config.yaml
n_layer: 19
d_model: 512
n_experts: 64
router_score: "sigmoid"
routed_scale: 0.5
vocab_size: 32768
norm: "rmsnorm"
tie_embeddings: false
optimizer: "adam_variant"
beta1: 0.9
train_tokens: 1163000000
Below are experts of layer 9 (counted from 0) of a mixture-of-experts language model. Rows are named router (the router's row for the expert), down (a neuron's output weights, with its number) and show model dimensions 320-383. Each number is 500 + 50 x the weight over its row's rms, rounded and kept within 0 to 999. Numbers have three digits each.
Before each expert's rows: a language model's description of what the expert responds to. This comes from a sample of Wikipedia text that the model never trained on.

# expert 44
What it handles: Sports scores and records. Digits, dashes, closing brackets and spaces in game results, win–loss records and medal or stat tables, such as "W 84–67", "(4–2)".
router:552530501429548412498527431526537507574425578581514459463460385500515525432532489496634504457439445421497510520526421541545591438340428520567550440477598464503464483480519495497569546601543553
down0:533498541513568464431424539438483501491550508483430517526544529570524592510531528455485579476564486569416524480519503489501544488495471565534443437498485477508455474524475531534475566422512517
down1:581555459496492575444502409457484523561521470517451588457527523480477518518502566471404471566436535604410546530491520435553419333484529458553474500479480495504468465509540516556548558496481474
down2:468521479597367473437529469487499557602464479409500491521418439512495462489588522465499414557529528484465488495461455448532453467477539487536498524559481428523540460565468502542523462543591468
down3:477514402472482506429537465499473468522523500515473505500453611491612500490507540587496528550512481551590398601526556535423535532532521486509510476493505604352361400503579448492462588434503476
down4:598560446532491566537491504414492521509462588475548466563545513511539611582473537505433568452484562566440489538459479505447512428453473546587451450467586456457455460382482505496549552359393431
down5:512539439462544527536475460550484511504415458473433542452499483529507489507484474528556468480422448474545387467525464487438485509520541504523527528495498496452436480548583487455527566477460447
down6:455400509510509503431481460466448400492507606464511495505467400550476523477487474432504514568501511494545538456603479429470493501510442491490545488597391459503440464557411555496496558575468565
down7:560490539543565610464474490587454554452510497454492501462458534490460497459425528581466567509555465488378551520521515520576489464498474561534481498508482489451501454511418464608450570471537552
down8:542569526464485492465482506481433482540531541478536527535573469428568419496533569574518499505544542533498496596503567496588512470464454500414430577411501588419504403554535465455394529488463503
down9:501575504497482583512471448436530567470543431467464467556519623474471520466499470419480478526541466555479565469530487451474537470524459543502518533562396522443526551488506542456500500433571525
down10:417531542464541575461461533559504445593593457577472442542505513438572374453478464556529529410531424582452515533568551450531532549523470551397533468588544572464577484447474487575508522521483635
down11:530512497520481519540521525513491598434514505500571518599588571542585520495507449506525530585558613492502471495543500467505494394462532533531476505497431415488477460479459415456533425508471380
down12:560458525367463532336473419483508524444547469533458442629494447483528470520461475598477534491467487502453450585568518656496559536520468521533463483463445437507633524409531488533412446472418449
down13:520580475467542521551489546482465443556520465495521463502585482536560612518479482529521467416459468459533500557436488482557442522448563427478415639479512428460495445561435468506489576560451519
down14:593487609571454507454570453508534515465536460488421494467516484599515429486519530556448517487549506430455490523480466569549490588488482522558517570477480447487518479472461457511407441530522435
down15:503466548553472554453491568483535478413509440544536505394440515539492464457569567483489646423429563496531546418544551492480526512376565471575454483519484524469432411517510531478508568503557528
down16:509537481416492527439412474552520500500487409516505509552465442575476491499513553483489524579516450486491524552564581464487483528595485555517462562523646517560525508476487529523466503531434489
down17:440499576429573443468426548469504567541534493485422508564524625460524456561557511600486495592511472476561459429590613529515513613547549465397546561479491558543536571505539518447532536496481490
down18:530513442437489634474464540509551523517432554489620473594615527491500587501477526545420590513454570589453514540478451529426480453517464530542436471504523459376510487436436516480631536409416524
down19:539595543561479493496585565455562452522481460406461533504521563525446550518421538482456526452466543516465509492484495467490477541575551611436475547512529535441466555549547471540487507595523430
down20:384420468537573479533560555586572556462455491519523522555565566496403433541528517498483516433529527548499491463568550496483542468557530544479438510521462440421489463550550559427563423431558488
down21:524524559638538468457391488463491542445442605557517467574450427468529445464527422485430470483536542496549549546568509411462510521514543448545499566490424420468492481531536564427349506478455399
down22:441526551499480432462486517523565427513472517500440425556466399541531511506431449468407570448534446468457450500527514486494497548567527460507447502493481466479531545451491478490423438526476363
down23:454434600443424541510543549594490510505459500529483436476543499488478342514590594537464507425489429460464521503531519551570551524490505424561502589451548442427480466544515512438552458428558591
down24:429532508552469546480431561504531494417481655510451550596531519404499508469470506486418419485503516544456516577605525439484542477549403503549463506492397514563482473548653496444416440443545448
down25:502440622483556519468465514444496535459572495460533500603471500531487527517478491527523638563541506450477568531588487525490516529520479542425487516537530537512564458546485456601492469401604505
down26:556511458419525499527490510420440575465523479482502546553505421521589563498454451518511536469517411406533434529625542530427515496547488432496483533563440470498492484546452572505503557478505404
down27:630455558446559487521480502441577492452541471477513556475504448563471555493518480572491556326557524390574546429492462562525432505415464663521536541590532510464540488466479494548607533518475534
down28:568534558420510505501523505478523526474498511538496493495520503553435544577466445475420633467497502435436462435457456549492470466517534437539560448455447495545441471440583578508543493449391492
down29:474535542411502506417491487511502465545394480521521482609395424433458503522547503515480532485592406530544579620575421454586430535504619590369546485431483442395486587518425457543496511567518483
down30:425463578491546457551550456464472522492532564499534493530547456474515544521544438533559647422528491455476554482537465538522540436429557472516479453545381453384552521477583468530503463407398442
down31:504523458475522504484466465500358488495538617525501545523516551474455599519472477480504516518483498553399510528615481488538424426537471509519483519494406472502430465478451464513495456429483506
down32:630487446494537436507509369432517548527547548479502553556463565456470543534457450493449484500538557459399477559483470507495436457427474542563556482467390542484499559445523546604412429474521469
down33:519503468523576561485444528489539516485486534448560538501488507518476515475484551591497550544431549529532525453584544507498527481496478566458512464557396499509556497409564591445497482408496434
down34:432533482586556480576553469498582484482483548467568489460591448489494518549484485576478493498470517577384507454514512553467512460573472460538469462510535511461460528510532542484476486397402455
down35:470530464470485466482451547561557469391527521491446514516414404560485454416452454462450525386498481456566507495515520455537385547588545484531461583526448541462504480514441528502420389541517426
down36:424559417518487572575401471569438434486462506545539529407514453579519476443414493466525465467468434509489568542516501415571448510514541538496442507471541577510513482547581524488532622387518550
down37:486460570399468548390501440394439434458567372476508449557385501500480527496536567575462487640461451442579484546538448562453507441474505476466491504529466495476445417585425494593450547526546460
down38:449620522519564510520484523413567519471474470520474556479568475479576635508499492489522511465494431474567516483491527433497428481543433435430465617515458494432546530519442453571523622583430486
down39:507495482447585530547497534512430465509630624493436454470518591486540513537406521566487475492463537486497431439492533555557525449396584543539407502516407476450500487404471441474588555495543499
down40:470517478594581465551458469500555481459503459525527544414479450563522482521563493497510594565494508483535559519445426478432476477524483479467519547472413456468470557517560476522609613464475530
down41:526579460512512598572512478508516491482452503462489516491518573565520486493430478523501515515471557527539469423563460477421487441572574458465502526452489478467477472434497585507532605452486494
down42:385516406489513578597568394534457415522443457562493588444535472487550555494476527544550469462483432490501505510536477483614492525512512580501460500527581514585561504573555468532439517523436505
down43:509600547543535563441491555458414472455503501514476540474526660481536476555493545631498452602497477564517407493501464545456534476458504547482498478505555498528495572382539456494532639488469399
down44:511571445414507488525399507551528447473476481511550468627435422530530564515447529569415541474510473647568468487588529506508532563542608537520427492490483472488491464478386475584493544543500497
down45:490441537527435500506493554484470445465486469553476479447464449498446504499550484531521556428346494519461410548489495584493556388476594495507479587497489582568494444457516545674529514418445399
down46:479449610480509485509535517571558572472502462516487502406422446476486512549485462488379595413513554396427564470477524549541507446460532442517438454577503450543509477456569549539635506409507532
down47:465461546540522492493461497521449518538514593482475416562461448497432503562558479528455562459523491527458474499556569519458546476456559409583445474484422388525480458489512567496604528373495408
down48:526542546448546360446459528474529533472397478579504480527483387445538541481532573473447587486480454515463518529530497491478506511561475518453466445481525581459455526496582539507505478517477391
down49:485457561395526439459489490504640571565465471552464529461501515496529477617581476479510530400451504377551568546556519579544506556521469424568478568533501444409519581565592488582557532421530472
down50:478407464465531466456512504468480549492553541444379520570524566515489583540497547517513551518465585480422505473542542515501498469500472557569404420532539424475528463501456506474549490438550473
down51:491581385510523577580487576460493398551522517551596532468600463501512487502540518545485496473407483461602432475562509453540458492552504514453571546532426502485354493629527430488537551492487556
down52:604476631452522499523475470564517566576545451518508454481525505450510467510652416458531467458549553489534573513482440487505502474444465595463503512479596483510562504479513517508417442502435554
down53:413509437531574541537464439418457504542589584404498506477508465541482623534442505473476561609384494423425517454553489399445507414425440475533439472547351439442554561485473505491515534526548491
down54:556559551481564514517411408522584505463549529530527560500572358557482605495579488475491449436546483431581552390472476527470398443485502509544566528462593478392497508466486562577480538520432598
down55:478623478480561493569462593511451527438513530555422611468613567496545551453458439474555486462476450474551452489490566484530388515494483450472491534438432474460538514450505477619535579526573615
down56:495476452488496507462479459536526460413435486573499515504573490490462414533532427453435542435489509437518525494436494547543548462468460424501489552484410399437548582476526545467644495436441514
down57:547558617498476517462506464462537544521518509438465513546579498527510657533531445480510442459584561464466490453492462539519424456521421552549496461511634438503512515536437535511529532574421477
down58:425497442492537513487397485524523486534515541579413472497443515457492535484559441574544490552453473497570470498551575475489579571518530502458490504491573446489537528537493522551512542502510464
down59:491498502535494447463539575473470491562548438553511434445565513507551573515506532590456472542483399504506440515512491458579511468446505442465487527537504475500464443557475498525523513538518378
down60:443576534519476573500474570464547508471517494456439499425479480501506461481522514400423505484495480485534508465434573444513573558437587437596476460530416506448468517506588587500491574390522523
down61:568464482477535528474452474474559519494500492537560527488499543608560433537524547561450465471466521490501516539467556472555466513478543547562530557458482529421544444477446460463495560445548540
down62:523527406473579508482490434560496466597468521520504579395519473513510516517509553447543520503553443510555532546577461531481519510510480532470550507539504577513520545507554494521466565452394553
down63:550517520474458465469503555486549515513558447445493526489489515489455492547555504484414494454509534477382493539490524519430463497467528489601524500400436394502509454437571618470415455524442616
down64:399455457596508519486504562449535500511583522470497497526586604561539405533564499564568451566457509501503436395589548492484485496427512590473452429557523434481460525404489483456556475534540462
down65:542550574431602599477405536417537441522521560440532438444484401537498519444523537472493607514440554573505431451466528524447519446506502539502445545485532515457553512425424558475552619423369525
down66:517474541397551618514497441547574516546581534577512470435468447462493516445559585542472555478393472473511588510632448498545518486521533537540433576558527522487479458527634502501401483492493472

# expert 32
What it handles: Football stats tables. Pipes, spaces, digits and scores in football career and squad tables, plus terms such as Apps, Goals, MF, DF, loan, Rovers.
router:559491552433527423636544399446541392510462534506567502405467543444507502488492502516568579514470550468449589466463520458555576492469545463585463425563574510432560503466442500489461586597503523
down0:475408486426514527580477509580425460492572506548503557509452491480500507492543452415442462446518546587530496497489456494621538572527506490612547458450531390523558531487607505488459511590496529
down1:534521490505552474549390505511548407415465551536480475407547485448511544499580540508420540498591546478541544555495447500429568374546443492408504410468386627463494558466474555548533504521477564
down2:504446560467468457467474468484518506408578567467488451552512527510544534513447492526496477449485508524555596493558412566490548533425447521479487435590525527549542541508383543457506626510382521
down3:554504487428490483539576474520496438447516592487376445490515568485412475456591517534446428508508539517459525547558503483517505535489497509469529560484543505496447590548407602542551524508432475
down4:493542384475609482484496458443568382508418503422408475569604496496531509474544544572453561573428496516495494562568446515497496470577426419468538532410552572523396557480412458417537555426444517
down5:549478440511502469485509600539458509580492420545516516516443550472558499475549464513537527566567543521584509602501547529497487409368534479475515560591471518504427511421491514497459531581557476
down6:478490529400480448473488518486482541458516604597528580491476505465581552573504438468521456621500531488482514468567517556478541423436517533489527493476462458445480537399467509472506530559593442
down7:560419488481542464498470473479538564389461515477484500509490473415500547506520486534545480489523451547522487498518458457525597480433443486420515626660474540429575417494480490516483528471536446
down8:476448553471520472469466537616465442518576601505585524536532566488510545526450529532532549540484576533476557462512507519483462507435536530440576570486484500491472452368524478470554556469509536
down9:499457431459508466490491420522529407539534484578492510520461453475478554436496487517428469539493466507495569464458535554495487558531520575466507477524497470440521556446509528485397529452473469
down10:513480535441575471538524426569433530513586465524451458460471505507482508578429510534522450546433472467473570503450453478423513493491538558452517506434547416506519505453552475513464468497466433
down11:453544447594499499439533526500480484438438556495389567444518533516430574486609577570456427509451496524571477465438563522480556443587428353448585503536485563453475460590462504442571601439570474
down12:580461420444490510515346598623553491472554523547519411494477571417517557498487442513501437452570503527511526472530546429494443505404469440477541437530495560506468421477552478578546531542517506
down13:543436456495560460533551489442552507459518494536460467479612407544536492577651502342501466386553474540470494475481493502570538447573461435531477532430478605477512628456534432491531535463602538
down14:451432524498496537473524460397521493465479527548494461421462520500600505543399523551419557459404441402510578437481521450604484468522491395509488507582516440504464493587478452382504562492532501
down15:546500456491491498605517395537447499529378494569513495523460459393534506611544492562392506575460355524458491499450399447460483479485487423440564583445453415487496524529507399500493544563527463
down16:551495545473525532506451537505449498543521466524507552484532436475426577482573456461502486548456492501514619611462476524571508415456495553462505433427510490473529443530475564473443575589461579
down17:562477482523467495421556472433464530527460437406385477445517435477477489534526460497437531550432543395511442593530509567506514498533592559510481541566552475549455518533471497506479478521449512
down18:456412509601481467493545446514471570439674574441459502517514586453538475447529574576516428471452535462543418519470491495528493509502515472527539475490510540585563520438532485436558532502543423
down19:489470453465463531474448579491499568411601401456546496620513479464522515531470513494475501431454513617533528497479441521468402523460527556535501506487504488504438555496571490522401588556499474
down20:463418519541524494383656467468475473479519441464476493463547523487455505474456460483600524485456525422522480499358610474401395564519577531605566559552411523494534539618519510514485502492445380
down21:455458553517487485408523519514482478488600525449517508476507516457548505443502535402519549571537505486512553392433515521483541450470496531471521483515450519378457461463498485489537568477579463
down22:492535562510525520388549483524484569518464482523500440538500418554522506495574501491460474606573489603533482438407444493516458569532571554483398528454477515552503531489444459454405521511483503
down23:542496518545502501584481450604475461487448524556435546473373477463493485512561480537488484529526323557471572500499519542486531502571472489440527569565383461516540531527485421531445537534623557
down24:481444531550530537450512557472429537477479498542528534524515605496511550513429485506489559563518562447503430459424510453478504607578496403542506516445527514491441422511425525595519531417519451
down25:516491477503462572503470621485556469499488509550602520471495544489527536474442520524453577452479484511482513564518478483642525401457469567516496525550486492544524436558543522511507612488529507
down26:411549501576483490564517456494593518454519507475496464572475469537534520473569472592469470501448555434524513534485466520482467484601483440575470486460467517560457554517435427538587482462536557
down27:572539509501561571502480517597664469546559476484480587551564534532487577520543479592541522560569564549447473577521461559480557410470463502477518583531426488432452528403499445543571643543541505
down28:530516463538532581470578598466416545568596416517549481463511551403529485486509480564532528428522526472454392506556484501478419444532468472504532466467466547534467405510460448520475501474515541
down29:478590539480559501504458502529513456503492488559453467446542509441398473531611459565478506468492439481526503563510519484494512474554392478467518426506436617540492525524483494538572443440444444
down30:452459505459470504451478599492539544520559438548586421569530453573480484494531540488406452492514460596580604518495493460496505480589379497437487393516504531491455475538472552518438549440446460
down31:582438527555561461500507475474502372518507505575481517471492465492547540489584506485532549517578506476581535572591463433457453474481517584469465457454569457481628502425546495547548451501548631
down32:511518412517524433452523488485385503643500450526483564456472480448534413529494523426473539456517452445510461534563442515421480522495579469474530534594366505466523502491535485472548464477522502
down33:601440528443434514425514571523455508499544591636520477467474517446463449511461471518436460500476434522510493524481529511519558554553454477562503438535589469494366486499505486507474493533538412
down34:522552596450413479476491486412509452518546563472505540436520526440515461471487508579539535498478544464503412434544485455426602482498442445505511495561516592416589496450477509463573585497537543
down35:515493547489466419598543405500546601453512476563563463589497521456543573485507506543535481498474464472543450503470490547581503437492437479523496560568487485449483467599577411482474541501481389
down36:566550577510508437588479474531502585448461429435476448508545464448498541562560529571485498567469360487434498535369485537459570510545459477505530487488448507498537473511525464527493599524401480
down37:577475508519471486369478520461437502492550443484524543543596554479442570521474469480566528521488599579520484505491563562582506438473514518580481575606534530455485503546547429495464527519467470
down38:533482506508568522435493504547542516500420504439383455437351440518438516479543507575417477543541466447562582465458510488484555443451387562481504478461475465497603525526501478569453495576530547
down39:463447506477370469446447506491460531463489589502505512463476404536455498531483474461490550446486487454562508502484507521463487593498397473515477426567503417461603506481491557465534483496534479
down40:441501484463632447494502508503516509454569525581482486503481569472494520636455546555505511471529506467538468521534566516527507453404496602539402541507474444401481487475525452480527549513438567
down41:445520528579549523477522517406461486539477425458430543550516474542548511442556554496571503502582480606534539660487469438463455475460458478517459473448481481528546432563481519582482587514595603
down42:572456523448510464532457472460479487584463548537538531522520577554493583485525505383609481625498473490519531519452483505472541494467467460535441551424470465527498383360499555534522585417464496
down43:464545551435502459519499558504492471558526431532515566470561512468499456441577491368539616509451513516531538608484451491494464586570458403523456542418454431530518507449525545560445542492585467
down44:519445531460474567528546522521480524534511494572542449536436480488430588454504413463422456523436329529477617596509528463497471463506507542487420460447474401498511500550517501547422554534529444
down45:492591530467596465456471444536535449577520466522516609461421518526498573498529501438524496562467473630496585473469490546599557526520507540456482478476410545448578599504550606516482562463521519
down46:501489573496468492492532480554491517408497617458455500484551513514506486514445528555512530512513455463521546488483544480556489604420467493545503554525579528560633487446494501453565620475501395
down47:498473617492588490476503494511528506445432471535467532441507412456384583533611566543530503532634443615494545480485598520522541462556483560446508521490407518511467551466516451599518585446460496
down48:435378484518449548598449445547568603387445515583546456409544468483461532545517478503474450402522525474453524436501431456490549491518498484462471535562480497412440546605523508531424477492459448
down49:538479591382516503611428460583476482415452516588553590492563468511518571612525460499472495474482491490516525439447558432491551467527450432526548435477431544434535465567522485579548564447421525
down50:479452527477481475479537479482501483563396560613502466460471462429487540468466506555422507492430377530526480539611519477530432350503482505413524516479429542524495490512513457527547495529514471
down51:490535443539456465594446506469623528425466553496400458436544529530502529573569481529436606480558579475546545497558398586559496516520441546446476465521475533557501572466507536537549473527544510
down52:472468470388530527490584522496453475464549532473503464501644449503432472531541497412491528420560486556539498471423588494440522516521481569519531545609517548424539477556487546498542622537412550
down53:487454447455546504399504461453485437524535618444456567526523583507585547495459528605537557522444500495539490410471522520538507451492480490455597505450495455434512487461549462386567634506582419
down54:550471514581489507565507499497507416561487466476503520468551586512551469572483504542430574581627514494495500487407494522424530561504513540475436505456511457486484433442510466551588589568573509
down55:464487616453497492557509481476543485386526500527536526523510520519495501545443514540542471414482538476494525547592524515401472482468517537519453521608454524472548560497466511459535513580484451
down56:562486468444546469497462452448532441530388642511468403472553484465507462506461510380500442475463524510506556494544398507530547433552478475406516538512529615543518481442506563480549514480464457
down57:542559554601476509409555433497506532527511559517429489401473409505542547506469549513363603486498544434540513503524426453504443496458475578464540498483540465562608513378455521428496522617513613
down58:373461474575474509465493424488480504498452474541562541496563505462467494530546501572541392569442498501467502456518520463522446563609502483498476617555527546486475440484523479468553482521454461
down59:515420520462509505512437591582528578484555478555430489512457474453544532536561560547360515469568531535611528454439555409487479506515489520538443546483534575462485514524462465507506516501477496
down60:515454510454495502501443463593485554421557510588523510479453513543499578548483488423535509492496527552514581499569526439507533390454440512401473528533544477460470518476574465473552536555515477
down61:572513456530478546425504515522461560436505535521489468636424485452416469533512541411431538379459502440557494541440546510515524554458487485575407507541563488478514435462501481382445587470410473
down62:578411418463546489449554429513522427456511557425531414461559513512531547541514386537430478504514424558538463515503505462517466466456517531477527545478563465505475499494529409567555575513492404
down63:566516422503471475550513521551512494554459478627462480509517509399443523551544490458480474497507576526465475572579478601607508509546522570532491480509458593541524426502532618569426507556518506
down64:468505422433538464522444414479509466511407496435438541455570549513449562479605508587397536496454484562439546565450491480555476487572456501461548594483507564484480507541420508490519546473441532
down65:473475545444544492560452441528538470434419541473461424511546548449508524562488513600557477563587535542506462561507440515543499418467423509434530573533491576475506507497552421433591508475464408
down66:557515459561508438545477467415473445383473513536586538480574510511528514524538497457535642393610523466553457484591410520489549481433483518470502508498545523452630577528485471499535544508580508

# expert 42
What it handles: Number-table punctuation. Decimal points, thousands commas, dashes and blanks inside numbers and score tables, as in 73.5, 34,946, 1–3.
router:545487521444450511484516436530517503532534547466514540411497408506460502551465572459552551549450451479474553423467470492502538402439550364566425590514501455497518552407488400511557526628526519
down0:526508550552451456498492430477485572499479509431521529506464524484503490487546470421480483565557401638503454554576557532563558453433434550545469572518548518444536530553555386503524491508534416
down1:437528497488433512496503660420447566434465412461465480473500488574453502438557385522474434475531479521535617488543508382480467470529450467471545532480440539526437558468518508560446496532585452
down2:483573521438446539433440552477492552496472510496488496546454468576419576452495423534540493518521511466542563455527477488515525483528533458461475529496529486506473449475411539546463442585521465
down3:460577521517438428458588524474482502437423472482527600553552533622372492554483450495482477495544438592523561594550559515542499458502456467476496511400637544477568529570446516510482556562455409
down4:431507494543489496416514507427558527480492518475520361595539482452536470559580496522494432543575487473497530501588508519505485494448421588548486421577453523503473433424511452516484352525556418
down5:492443509446462533467481462422422523501446455480496495516571517481542406501409501570524449506455520433546464424412555589542434470411481524529517457506509485478505485524507525531538580552481479
down6:454531556522515462520538488476492528501557440469504586539569482583479498471456357599511453483497519520487486492518469513480494601560556534473472510476509612526556499418551495486438518485417534
down7:464470530497588465474560527512540476512519558591509459505456519474526435514501500649468489453400564483521456511493512536497513526501547570575472444526459529528542500314561480531521367429488497
down8:440572517460476502467511619562461552561489444494476538489509551585449526412504482557472468494508442461464659496595463487426481443516479406511437592563399537526483604474507498565406378528509483
down9:548539480468481484433496572474452565409497455483525549506494451553525543514488432533497562546464555470544537443486483517475444525547463467433470493484510543463408470638560460581548625469514461
down10:532468485535592425462525597506444509483469542497520521452486569521482572565432411523492528531536518394392498533528623570523471392421483492531435494489449442469566529391559507503441554446403505
down11:583509513500453502567525439518525504389448449556519530525438578393513497521506447566565443581451403542502469545457497576463500485491464470470501564489475510454595417477542412578474482481455552
down12:432507542482525520474579489471557499536469534493587580440522495504436462351462497538565493518449373481599496506467523533519543489430550462520478594481525601482551534510512451525571486520475483
down13:502481526522571414586459568521528562456442620499513525489551469517445496567541466443416452465524482487462491575466607457548522370482475394555404497504463408417634567524524563513527577476463455
down14:377587538532513455468514524515505472547470492538521513461567576512545445513503469538527424482504522493463424458406472450539456429445509352531458478515344486549578470486481534480475404512553546
down15:639424565555471428553428608494411510537514468492446488391513515606532468496481439487546433450463490356505566502509549458493583574418510559488507485561468448584541545489514500591396450486503421
down16:449525522472548449478511509536497501465456467605481501521468454471443537496514498512518523531505473520464527548549469562555496536476516555499487524516540599525577425545467471541534374518455425
down17:546451486516461461561412338531517602445461415493533586445454402448512513554540447532478446539526423510499481487513543573519583480444497513413552574486430457478546508534508493552500505479496366
down18:514507518439458488534545524540501562570462504473529510488497475550519562552545516542453503524493440577327600539523498510420463468508463565517490520499513561446537501575528594559462542613496572
down19:521484607513450508461463591500561613426474482479518514574486413600465445518577509546431421487540499522547553515578524482481533488570465491485458586488612506504492401461466481577514478567509502
down20:444530515423486441497513568529468570523462501460545479536502514570475519494555484491502412585446412529514547494517419468519440376521438401449429573488526498458454474503432540611552488582448505
down21:475555550497502423495494574563518531542509508495478644448496514583464493456428439515514506547502514559459549505546533560476490493484472512458394545469533569516517517553529602557628484514477395
down22:515465564460510432471467495544534565432405575419479554428461439591423460455485477514498465576530420525519539500522548484526619490446559486464494487431458482497574467495467651545480458571514440
down23:434598503521508545477562548474519510437364447563513585487501423494502461480548506440489510468473502513561527506456495517447454517587555435506501526460459525504518441556486430477532489562568547
down24:410543491488477513474444459447486545424448587501550551540518346567444562444476530532516582509498461480540571430533501530462596498604478517458392479561554484513462419511472491520606474543562418
down25:538531537579516520640436392532435581456432572510466519517453506385447585528495408527452487489468516476498478495458519487487542489525504452436503525462410480410568443479429557548535494423456532
down26:551562486518461530480530562489478562494475482492567447577485539569432476444528491531513554509492461441525538542455503525347539527599507536430473611561477547531503507552565487518509519541563477
down27:484542393529525403492562488371468520410424464541492593461519426592456430463458483505504548438504491521481485546487520497488550550530445493583569511565477501505531529579500419468629544507495464
down28:611531503562500489573359585466415600403438492543485516485436472485476515518440455500480510495491528490491485493454501498492543518548483413413537529461412477499579456427562529551499455433509552
down29:510550474473451515551548383467546479400474426597543457540456590450578418627535516515556552488479485516510489493436507553497593476533471530481491516392534540438498525532515501497453556506541484
down30:476449516509509501515610527425479593573580517460418507575505581491482527433515505502479442537511563504456489573644511488545524509501502577407496442608454574510475573546552415472558393477513426
down31:538504529491456570529440480459511558454516482478474537565575583534544343502472491585560386474492490571553546516499559470577382517500429598530553495501481572509533492524397517511536493444457496
down32:538462473522454535504562478470453526554477516488511448508471484502342614393459348519480469502496452461463476529453558530549527517466487617417509513505485453491527409528573417555452582472530531
down33:486422577520436484520440474520554589448430481461531560502514414536485479428538480552482513524439531484547586454447433515522447510559513547480433502559443560439567492509474542442634468490504517
down34:497450496507508461450460548440523525539490532512451515473496382563457486398492453539525536522554427384543531468540579538498435350446488445529438448464499477488542471425478504485545519541416482
down35:521575482524490571501473434503438457490548469499549484484553590498519548493445424552493499561621614406457598491478556516504411497495494559486524421538450498568511434418540546441538470460539529
down36:501532513539434494491444484389513520562518411447536393551424546573514478500463422461478503512550483546539482505534571490449586451506405468523494557543536503562496564501438452482378499596469483
down37:491433512506466461438442583475525584409481510563489532442449488573540513493496476487460513456562569553524555502556556461477518547564476433411484506479478566471559489477545521490476435466533484
down38:469508538549490451496437477526510505441484428374547559439543416499459535605573520461462560593434491473575531444513502495548520525528538464514479462598502532491551628511562562446503480528604497
down39:508541613565536497534556485537538453507476456526499589479518544452507431459524490503533479531483583482490502491416448550422476567470605453507432501544390519460564512562568479499505493506485457
down40:521508520387529482516560483399433607497448593555485459508509439514442461513409484570546422465442415488565543528503483610528500469555455558397550560517487595523433454432499430520542545527457490
down41:440571509633489437549468423512508488415527410575503488452436463549509377503505504587562501387492480457471496502592577527588585555479374596516466490472546483569430556552455429485551472519488459
down42:445581485474499492495556540519457431463455523492509535586579441598371561548495438504529451533532492530523532508475503571510488503544568444451506404500520485528486526536438418499585542566471517
down43:491587512571510483633465443507517476517511478385532500535600511440645506482532468434454466512568468516480418468480530461508475498488440490511434522496517532520559467535501484524458563446406554
down44:564538536566480437528381654434402589474515462425413493494438520557535513560494469460494478547479481560451573582529545502511494391494413459465429509474496471541478514493514582567518540534508504
down45:459491547492542511542517475479485509455446576461499445491560492534440564466479402584487471552492356588491527536549580471508480537508538533471435519447543483491527400492543549588473527509466498
down46:496533488470536464442494572478545589536518507425501524502475510569405622484535440524547485558592415540534522487535607514507531486470461503485420552516510501433466479449573545531434524554543489
down47:463422588475500510500487617498524583487474513499491499379485368577441501420467481497430460556563462420497569455488519487437544468497508505448422426423409455427484468452557598516459539605552457
down48:560444445437500515456476560482405547470454474516464480447518414523435564521536464408489517431461520546550559502436481515475516495560522480403556477464438496522450485551439470602554572440499445
down49:540406544492477489451518535453497564531471550448516446502391470422462566564550418575485430546451323548423503517528547578585558450438476470432519546485494457538575462512504449557456486487550503
down50:531496615483543491490519422575557539470450512494586449531416479499489472499456532488405477532520525549491556527453528547456497528484410520525381503499608367493559483530495492511534500566442430
down51:493527524624493479540421449516427492477487512590532460429441521453432501470546396541511493510483360459520422493470477525623518493456455528480552532534495482503479493535476490590535467483502508
down52:558572450567513500366453539366521504539458482580551423499462576557488488510551422582492581524623508548550559467491531506463543484476462455490495472453491494509503538467565431496461478475565549
down53:538514558509489479524541504535511489437537517511486592512496389495405459515523515446458482476559513545499569532446571604512586488510561521504384550537541453522494522586482444477527536533529422
down54:531376469472462485547596612427553547443480455521478497500551509523447525445473409572501511440562472576406501521489532436516436433481481542432539522439531514479537517510420439480457513399499492
down55:528528543574502395477482472432496556516472524424501514561489567464586590591524449502466479608574466621465487448505563537535457443407413473522420456537537489472559526461538481460467521540498527
down56:496508538488411503508501407543375509531456514521475435492494554488394574439542386525445475497496481512533557567531511492460476502523501516496476525454459432549494500502524498580461525494518493
down57:432489565409508470445516464528565596465470452411561514591548537543461554468576456590490471520518504540572466535514531467426433499534429498513449532499514551456553419486380547512468522542465524
down58:503479451523475508562489477494524474598542514563483578465475461497484459456488515471552493478426517599476449488448457567556538531517458589479537544507452584505454606531436463535648497509435408
down59:513540492571521469572501322447508491468596453490455513476486547441551466450500546475510482449577512482548574593515583430483505498413563563586509435420493454473486552522547523486391530536440482
down60:458442516550476439493492559451480482526497521437447543454472475540595501512500515502526589420513486618464469410534564528569549540302503471499421483531443499586519538559548465534524496498549442
down61:541427470519511544541489438511467488479512475497512440538506509496571430534506609534444596496580572469423488646497505502554475491435438448512503510535554503528498501617546571533521558453485436
down62:551461421469549515454515507458491476559462463436553452548464527550523459497517460575478612549550585404438561564545488480447491500447576538412481443493441562569472406476551439531475476435539542
down63:452456513515470484509499502436521467537516573486476481469515543513560427468471482617515497399493645491516519518438502485508516596612482516547496462543423591530493456491507549481568485421479441
down64:468545422510488474398528546491494512469472477488491532557475430590418581616525528470378539489552485558445519445496499517486498501525484473475513440476583473419478474513482476523538586515497531
down65:531560532482447411509436555499489623375516525465505552460428469520432438456402491530486409591501471561457554476576479542468491528561500551460418523421563541554578495458570570489529447610544452
down66:527462513458396477470524480453540507503476441456567454535495448542636394585508442563512534470519519555491487466538450583538563537489423529428553531517496569483481453584517505502482511449455430